Weights of a small mixture-of-experts language model, trained from scratch on English Wikipedia.
Training: a variant of SOAP for the experts, 776M tokens, 5923 steps.
Below are experts of layer 4 (counted from 0) of a mixture-of-experts language model. Rows are named router (the router's row for the expert), up (a neuron's input weights, with its number) and show model dimensions 0-127. Each number is 128 + 24 x the weight over its row's rms, rounded and kept within 0 to 255.
After each expert's rows: a language model's description of what the expert responds to. This comes from a sample of Wikipedia text that the model never trained on.

# expert 57
router [113  97 114 150 120 156 125 117 123 105 109  97 139 160 136 126 151 149 149 105 151 126 122 143 100 105 131 163 149 110 127 127 140 141  90 123 120 121 141 100 128 145 134 184 120 114 127 151 137 135 104  83 147 126 125 134 140 122 167 145 126 162 100 106 153 124 190 133  93 139  94  69  91 115 145 185  98 163 121 114 137 151 139 161 151 141 111 203 145  88 142 112 116  96  91 133 151 117 155  99 162 119 153 147 117 131 117  89 164  99 141 121 125 158 135 121 138 125 151  79 128 120 136 154 101 166 131 146]
up0 [136  88 104 139 120 142 124 114 129 153  75 116 175 180 113 145 139 130 109 153 108 120 141 141 113 149 112 181 114 127 140 132 146  87 136 126 138 122 137  85 142 153 131 143 156 153 131 117  86 188 133 116 112 153  92 166 154 135 173 113 158 177  84 133 109 119 161 103 132  93 132 101 148 134  96 155 143 148 113 133 138 102  90 135 153 163 133 161 122 132 131 100 161 137 141 100 139 122 116 112 143 101 118 159  90 113 136 130  96 123  98 110 131 147  82 173 132 140 155 139 123 113 161 180 119 135 143 130]
Description: Word-initial capitals. Capital letters that begin names or words, split from the rest, after pipes, dashes, spaces or quotes, as in A-renitalea, M-omper, P-overty.

# expert 20
router [123 124 130 159 110 114 140 141 152 126 115 107 137 147  94 176 152 175 145 105 156 159  92 129  98 133 149 146 125  97 136 161 103 200 157 126 142 117 143  96 122 110 121 186 128 168 115 133 120 101 124  96 138 102 156 136 152 112 131 141 130 151 126 132 118 138 118 103 121 146 122  81 110  89 106 161  91  94 139 135 112 145 121 141 173 158 106 141 155 116 152 112 128 123 115 173 138  60 144 122 125 105 151 154  84 110 116 121  96 106 104 150 155 143 134  99  74  87 137 129 123 138 126 145 128 146 109 123]
up3 [ 88 143 130 146  97 126 149 150  94 169 137 127 156 158 174 145  98 183 148 137 179 125 144 162 120 161 150 144 177 138 140 123 128 116 143 132 134  94  85  99 146 113 138 118 147 143  99 170 111  94 104  96 128 126 151  90 140  92 120 130 166 141 151 139 144 121 110 143 175 129 157 135  96 105 112 146 112  82 144 156 122 111 160 125  97 133 114 136 129 121 141  98 132 140 137 160 116 111 100  82 163 128 130 138 115 140 141 121 121 151 139 167 161  89 167  93 115 107 111 118  87 133 142  91 145 151 120 138]
Description: Zeros, nines, number words. Zero and nine digits inside years and numbers like 2014 and 1998, plus number words such as million, three and five, and the word no.

# expert 43
router [ 99 173 109 137 110 121 134 107 174 131 127 112 130 138 156 131 131 119 156 109 149 131 101 115 109 135 123 144 189 128 135 148 110 116 140  80 121  65 178  83 129 150 155 165 142 167 124 147 150 129 120 127 138 116 147 115 148 120 154 148 127 125 144 153 162 151 136  94 147 126  83 117 108 124 132 189 156 181 143 119  77 157 129 147 140 145 115 116 101 127 141  77 107 113 110 144 134 124 153  98 151 110 114 116 126 139 140 130 188 107 122 122 140 128 142 112 124 102 122 103 115 126 152 144 127 158 186  88]
up1 [141 127  89 137 158 156 149 182 177 140 107 139 131 119 136 102  85 119 123 108 142 124 166 129 120 148 144 154 137 142 168 126 121 120 101 146 146 158 105 138 154 130 191 178 148 191 105  80  94 108 142 130 104 123 151 102 165 151 115 129  97 149 133 134 140 142 138 111 142 124 128 107 148 121 125 137 135 158 147 138  89 155  80  89 147 129 150 135  94 152 156 108 156  94 124 119 198 116 142 142 122 109  99 106 159 128 143 132 110 119 124 162 109 135 126 121 134 100 157 153 130 117 112 105 131 169 157 116]
Description: Prepositions, row starts. Prepositions such as in, from, at, into, often starting sentences (In 2006), and pipes that open table rows.

# expert 41
router [107 125 113 173 166 138 141 109 170 107 121 130 145 157  79 143 136  90 143 125 138 125 143 109 117 107 139 128 107 111 176 139 135 133 197 107 141 114 181  67 147 170 127 143  81  92 109 136 143 113 130 115 128  92 153 136 129 110 147 141 127 153 115 133 148 151 131 112 115 169 156 110 106 117 172 156  90 114 123 124 175 141 142 138 127 140 120 161 132 127 179 108 117 127 173 153 138 126 162 143 128 126 149 133 113 119 150 110 162 115 103 143 134 156  84 114 109 105 157 128 115  94 149 175 105 130 145 108]
up1 [107 161 127 144 153 136 143  93 117 127 138 132 130 172 111 157 125  88 108 161 130 137 127 140 163  77 133 175 123 139 138 135 132 116 167  61 117 144 187 138 131 168  91 137 100 133 168 105 128 138 162 121 119 130 149 107 155 124 136 150 110 121 102 158 121 112 117 128 118 164 114 125 130 132 132 141 131 170 135 137 149 167 141 115 120 128 109 115 118 122 194 130 128 143 120 137 111 120 116 110 101 135 159 195 112 143 113 107 139 159 117 119  54 138 158  80 120  87 108 102 124 106 150 140 139 124 121 157]
Description: Infobox and list punctuation. Line-initial dashes, pipes, colons and slashes in infoboxes, taxonomy boxes and stat tables, e.g. Order:, Years: Team /.

# expert 10
router [ 97 122  88 103  89 134 122 113 120 115 124 119 144 154 135 125 138 134 140 125 177 107 109 124 107  87 107 108 175 104 144 136  87 133 136 118 148 120 129 127 142 118 134 132  56 108 116 132 146 145  98 168 154 104 132 129 140 101 130 177 159 134 120 131 214 129  92 113  95 160 114 151 112 132 122 163 111 103 165 124 132 164 156 130 136 115 117 143 148 114 150 101 107 131 155 146 151 114 145  41 137 123 116  91 119 133  81 142 100 115 134  98 125 126 140 121 124 113 146 147 121 166 150 152 138 150 123 112]
up0 [172 119 152 166 116 115 160 126 136 129 108 138 143 186 148 141 102 127 148 125 159  69 155  98 146 125 128 130  99 108 120 123 170 103 129 145 149  88 128 147 158 150 112 133 134 141 120 147 120 131 138 102 117 138 163  97 144  82 134 152 158 115 161 144 143 117 159 137 138  94  94 137 131 104 130 152 167  80 151  99 129  77 110 140 131 143 106 175 102 104 152 121 155 136 128 155 118 127 143 135 104 134 111 145 109 139 139  80 110 167 100 121 122 158 102  87 103 130 151 139 152 108 148  91  68 108 135 100]
Description: Places, land, common verbs. Concrete nouns for land, water and roads plus common past-tense verbs, such as public, land, River, Road, used, built, sand.

# expert 19
router [111 142 137 133 132  97 180 128 128 107 108 118 138 172 164 152 137 111 124 122 161 136 115 123 114 122 153 108 153 131 119 126 114 108 160  90 150 164 110 146 132 160 119 140 108 167 131 119 170 105 151 164 146 100 145 154 163  85 142 147 144  85  90 109 151 153 130  95 160 123 122 134 107 110 135 152 168 142 146 138 128 206 125 153 152 145 112 132 146 124 135 101 110 124 146 177 150 116 176  87 123 104 157 105 128  98 101 121 115 120  96  96 142 118  87 111 146 142 156 143 114 136 140 126 143 184 112  96]
up0 [ 77 119 142 101 114 105 150 147 129 122 125 109 138 199 169 132 134 141 135 129 106 120 119 118 121  91 119 128 163 163 128 127 141 123 163  93 153 159 149 124 117 102 142 138  99 120 141 150 123 138 111 131 136 198 109 108 116 119 114 127 140 147  94 108 129 189 109 176 150 148 147 150 130  59  74 128 152 156 132 118 131 149 126 100  88 130 141 117 159 101 111 107 105 152 100 127 139 112 115 104 125  80 121  91 145 139 116 149 106 111 136 128 123 160 159 113 137 112 132 115 126 149 144 157 178 164 102 107]
Description: Verb endings, participles. Past participles and verb suffixes after was, were or has, such as used, known, pat-rolled, recapt-ured, bapt-ized.

# expert 9
router [114 133  94 145  96  86 156 135 137 106 107 128 124 122 150 140 135 179 126 116 141 130 121  96 130  78 109  62 102 117 221 137 132 140  73 109 135  85 144  93 129 158 132 139  52 148 113 117 118 134 133 108 126 105 131 121 129 115 146 120 142 101 129 147 127 141 136 122 125 151 154 104 123 128 141 140  60 146 112  97 120 133 155 144 127 139 121 164 152 153 154  81 120 135 146 140 135 119 141 103 138 123 147 119 107  97 139 103 163  92 112 137 134 148  95 130 135 111 151 130 128 113 159 151 111 157 138 101]
up1 [134 144 130 137 110 180 115 156 131 120 143  93 103 137 129 149 118 145 129  67 130 135 108  92 116 119  86 133  89 119 150 121 128 146 116 150 104 110 149  77 125 146 118 110 123 159  94 114 151 187 130 109  97 105  84 150 125 117 125  94 117 128 101 116  98  86  68 111 141 199 108  82 154 103 144 159 106 148 165 150 147 107 138 144 145 146 135 136 127 177 113 113 110 146 116 101 109 138 107  96 141 153 102 160 165  99 127 113 142 146 111 111 111 122 108 114 127 107 155 142 114 125 167 132 116 117 118 130]
Description: Infobox field starts. First word of a heading or infobox field after a line break, dash or pipe, as in Original release, Architectural style, Playing career.

# expert 36
router [107 158 133  99 143 130 159 127 130 136 120 146 148 122 121 197 177 154 127  96 145 114 136 120 119  62 171 137 128 107 157 157 125 152 140 136 168 178 112 120  87 138 132 142 105 105 139 127 120 111 120 100 136  99 142 121 135 105 120 143 152 103 157 167  75 132 108  99 141 142  98 133 119 109 114 160 107 119  99 111 109 137 130 139 159 152 121 171 103 116 145  90 129 140 137 151 160 115 207 126 142 115 140 113 117 100  82 139 111 124 117 148 135 163 145 101 139 141 127 124 109 158 155 139 121 144 113  75]
up0 [161 153 115 164 110  99 140 132 119 133 164 109 120 129 152 118 156 121  91  87 149 108 125  97 162 103 178 156 120 123 148 136 159 126 133  97 112 129 141 127 130  94 144 131 119 120 129 113 155 125 109 110 151  87 120  87 129 149 131 137 120 111 154 101 119 158 109 136  76 130 103 115 125 124 105 132 123 120 159  96 108 162  88 137 127 137 123 123  80 142 133 120  94 117 116 141 148 162 170 178 114 135 108 154 155  98 116 154 126 121 149 114 123 168 111 151  98 118  70 150 109 178 167 148 114 141 121  54]
Description: Ordinals and superlatives. Ordinal suffixes and rank words such as th, nd, rd, first, second, largest, main, fifth, High, Best.

# expert 18
router [121 181 113 151 163 160 145 132 163 114 112 125 122 122 170 145 143 146 141 106 143 105 142 142 123 154 162 128 189 123 164 129 125 155 132 132 143 194 145 119 112 134 124 233 105 125 120 118 154 136 120  95 134 119 139 140 148 132 153 128 135 151 133 171 109 131 139 109 111 139  85  89  94 141 143 135  90 129 112 121 137 137 150 149 140 148 121 183 124  84 127 138 114  78 104 133 146 108 120  72 150 138 116 147  88 123 126 120 125 102 140 114 116 118 124 107 137 138 157  83 125 159 122 135 129 119 117 111]
up0 [132 127 151 134 124 174 151 123  99 130 126 143 121 136 138 113 154 120 154 110 178 101 157 165 149 167 141  94  80 114 141 127 133 159 127 125 101 110 119 169 136 116 127 103  88  97 131 151 121 118 100 127  75 131 171 107 162  70  94 160 105 102 139 152 106 126 162 113 115 118 119 113 118 118 107 160 125 167  88 135 137 158 131 176 148 103 116 102 118  87 119 157 146 187 157 112 162 101 179 139 137 118 113 112 144 104 108 124 117 126 139 116 117 150 163 143 136 112 144 150 112 133 160  88 126 142 122 141]
Description: Capital letters in acronyms. Single capital letters or capital pairs inside acronyms and codes, such as ALG, AASHTO, ROTC, NAS, 2001 KS.

# expert 13
router [121 107 128 126 114  91 140 136 134 117 108 131 123 154 129 148 151 159 136 117 135 149 131 110 124 100 160  88 146 106 130 188 150 153 104 128 161 113 105  69 117 110 131 160  96 193 119 104 125 126 146 142 138 122 117 130 128 122 148 148 123  58 118 139 108 129 146 104 153 144 100 119 130 130 195 174 125  85 146 133  70 140 140 140 141 132 112 168 134 129 137  90 115 118 115 147 128 124 129 147 127 100 138 150 117  86  72  98 135 143 111  96 160 136 132 127  66 127 132 143 104 149 132 143 109 160 162 142]
up0 [146 111 104 164  81 115 128 102 100 128 142 120 131 167 102 107 146 125 153 157 103 165 131 140 127 136 115 162 147  79  88 115 167 129 144 113 109 127 131 108 173 135 111 111 135 149 112 102 136 106 119 122 156 106 118 149 132 152 162 135 119 152 106 119 132 134 116 111 137 122 113 110 112 122 129 151 139  97 155 113 103 177 146 104 135 145 123 155 149  96 131 110 160 119  71 125 108 151  76 142 130 115 138 146  98 131  99 113 120 135 125 113  83 136 138 124  96 137 128 175 114 201  91 185  96  79 137 164]
Description: Determiners and quantifiers. Determiners, numerals and adjectives opening a noun phrase after in or of, such as the, other, two, all, various.

# expert 30
router [125 139 121 135 135 141 123 149 131  97 114 105 149 141 159 141 164 127 125 136  95 114  95 123  97 151 140 125 149 114 178 151  99 130  74 133 158 153 125 142  95 122 121 176 146 124 143 137 146  95 127 101 157 128 163 153 153 100 132 142 136 128  64 125 145 135 128  73 111 122 118 125 132  87 116 128 156 145 120 114  65 157 141 161 128 138 136 134 147 105 127 101 118  99 115 157 156 113 130 112 115 134 174  48 108  82  98  98 145 124  97 150 151 139 120 115 140 142 138 115 123 127 160 110  97 131 130  71]
up1 [ 88 123 122 108 144 134  98  87 137 120 146  88 121 129 114 134 153 123 130 151  80 145 128  99 120  88 139 108 116 112 115 149 129 125 123 131 136 165 125 132 130 125  86  76 111 142 113 182 134 153 122 109 214 131 127 155 170 126 118  89 170 100 107  97 137 140 120  98 154 145 142 115 150 119 116 154 138  95 118 121  79 136 157 123 125 188 106 138 171 125 132 128 169  91  71 138 152 135 117 138 124 137 105 143 152 123 113 142 110 146 107 157 100 145 114 143 135 166 158 136 104 111 133 125 146 144 162 118]
Description: Possessives and determiners. Possessive apostrophes and 's after names or plurals like Hilltop Hoods' and Women's, plus his, her, its, and a.

# expert 45
router [101 132  97 117 148 127 185 106 145 100 128 114 160 115 145 162 130 174 153 135 124 129 103  95  62 109 147 157  87 120 135 134 150 129 143 115 119 114  98 137 133 102 137 141 143 105 106 127 130 157 118 141 164 121 148 153 140 115 139 135 145 116 135 163 111 153  98  48 106 118 134 134 131 152 172 172  97 145 129  90 123 139 131 130 144 132 111 146 161 123 138 151 105 131  42 141 132 129 113 128 162 130  93 139  89  95 118 142 115 130 119  99 154 144 124  95 104 136 149 129 104  91 138 143 148 147 141  86]
up0 [155 156 147 128 108 126 174 128 117 117 147 129 106 124 183 133 137 137 158 136 144 114 122 169 104 163 126 177 148 111 130 129 107 105 115 136 113 151 143 124 130 135 143  84 119 124  73  91 143 123 124 163 148 141 114 162 176 162 131 106 169 151 157 158 130 159 135 138 120 130 102 110  95 165 177 149 109 111 161 152 124 120 150 103 100 145 128  74 139 125 131 168 142 132 124 145 160  89 158 121 141  86 105 115 123 121 144 115 163 133 167 129 138 111 190  92 113 103 106 132 101  96 127 121 118 134 139 164]
Description: Word pieces after B. Word continuations after an opening B or b, as in B-rown, B-rick, b-ark, Bor-o, plus compass words like South and north and digits 2 and 3.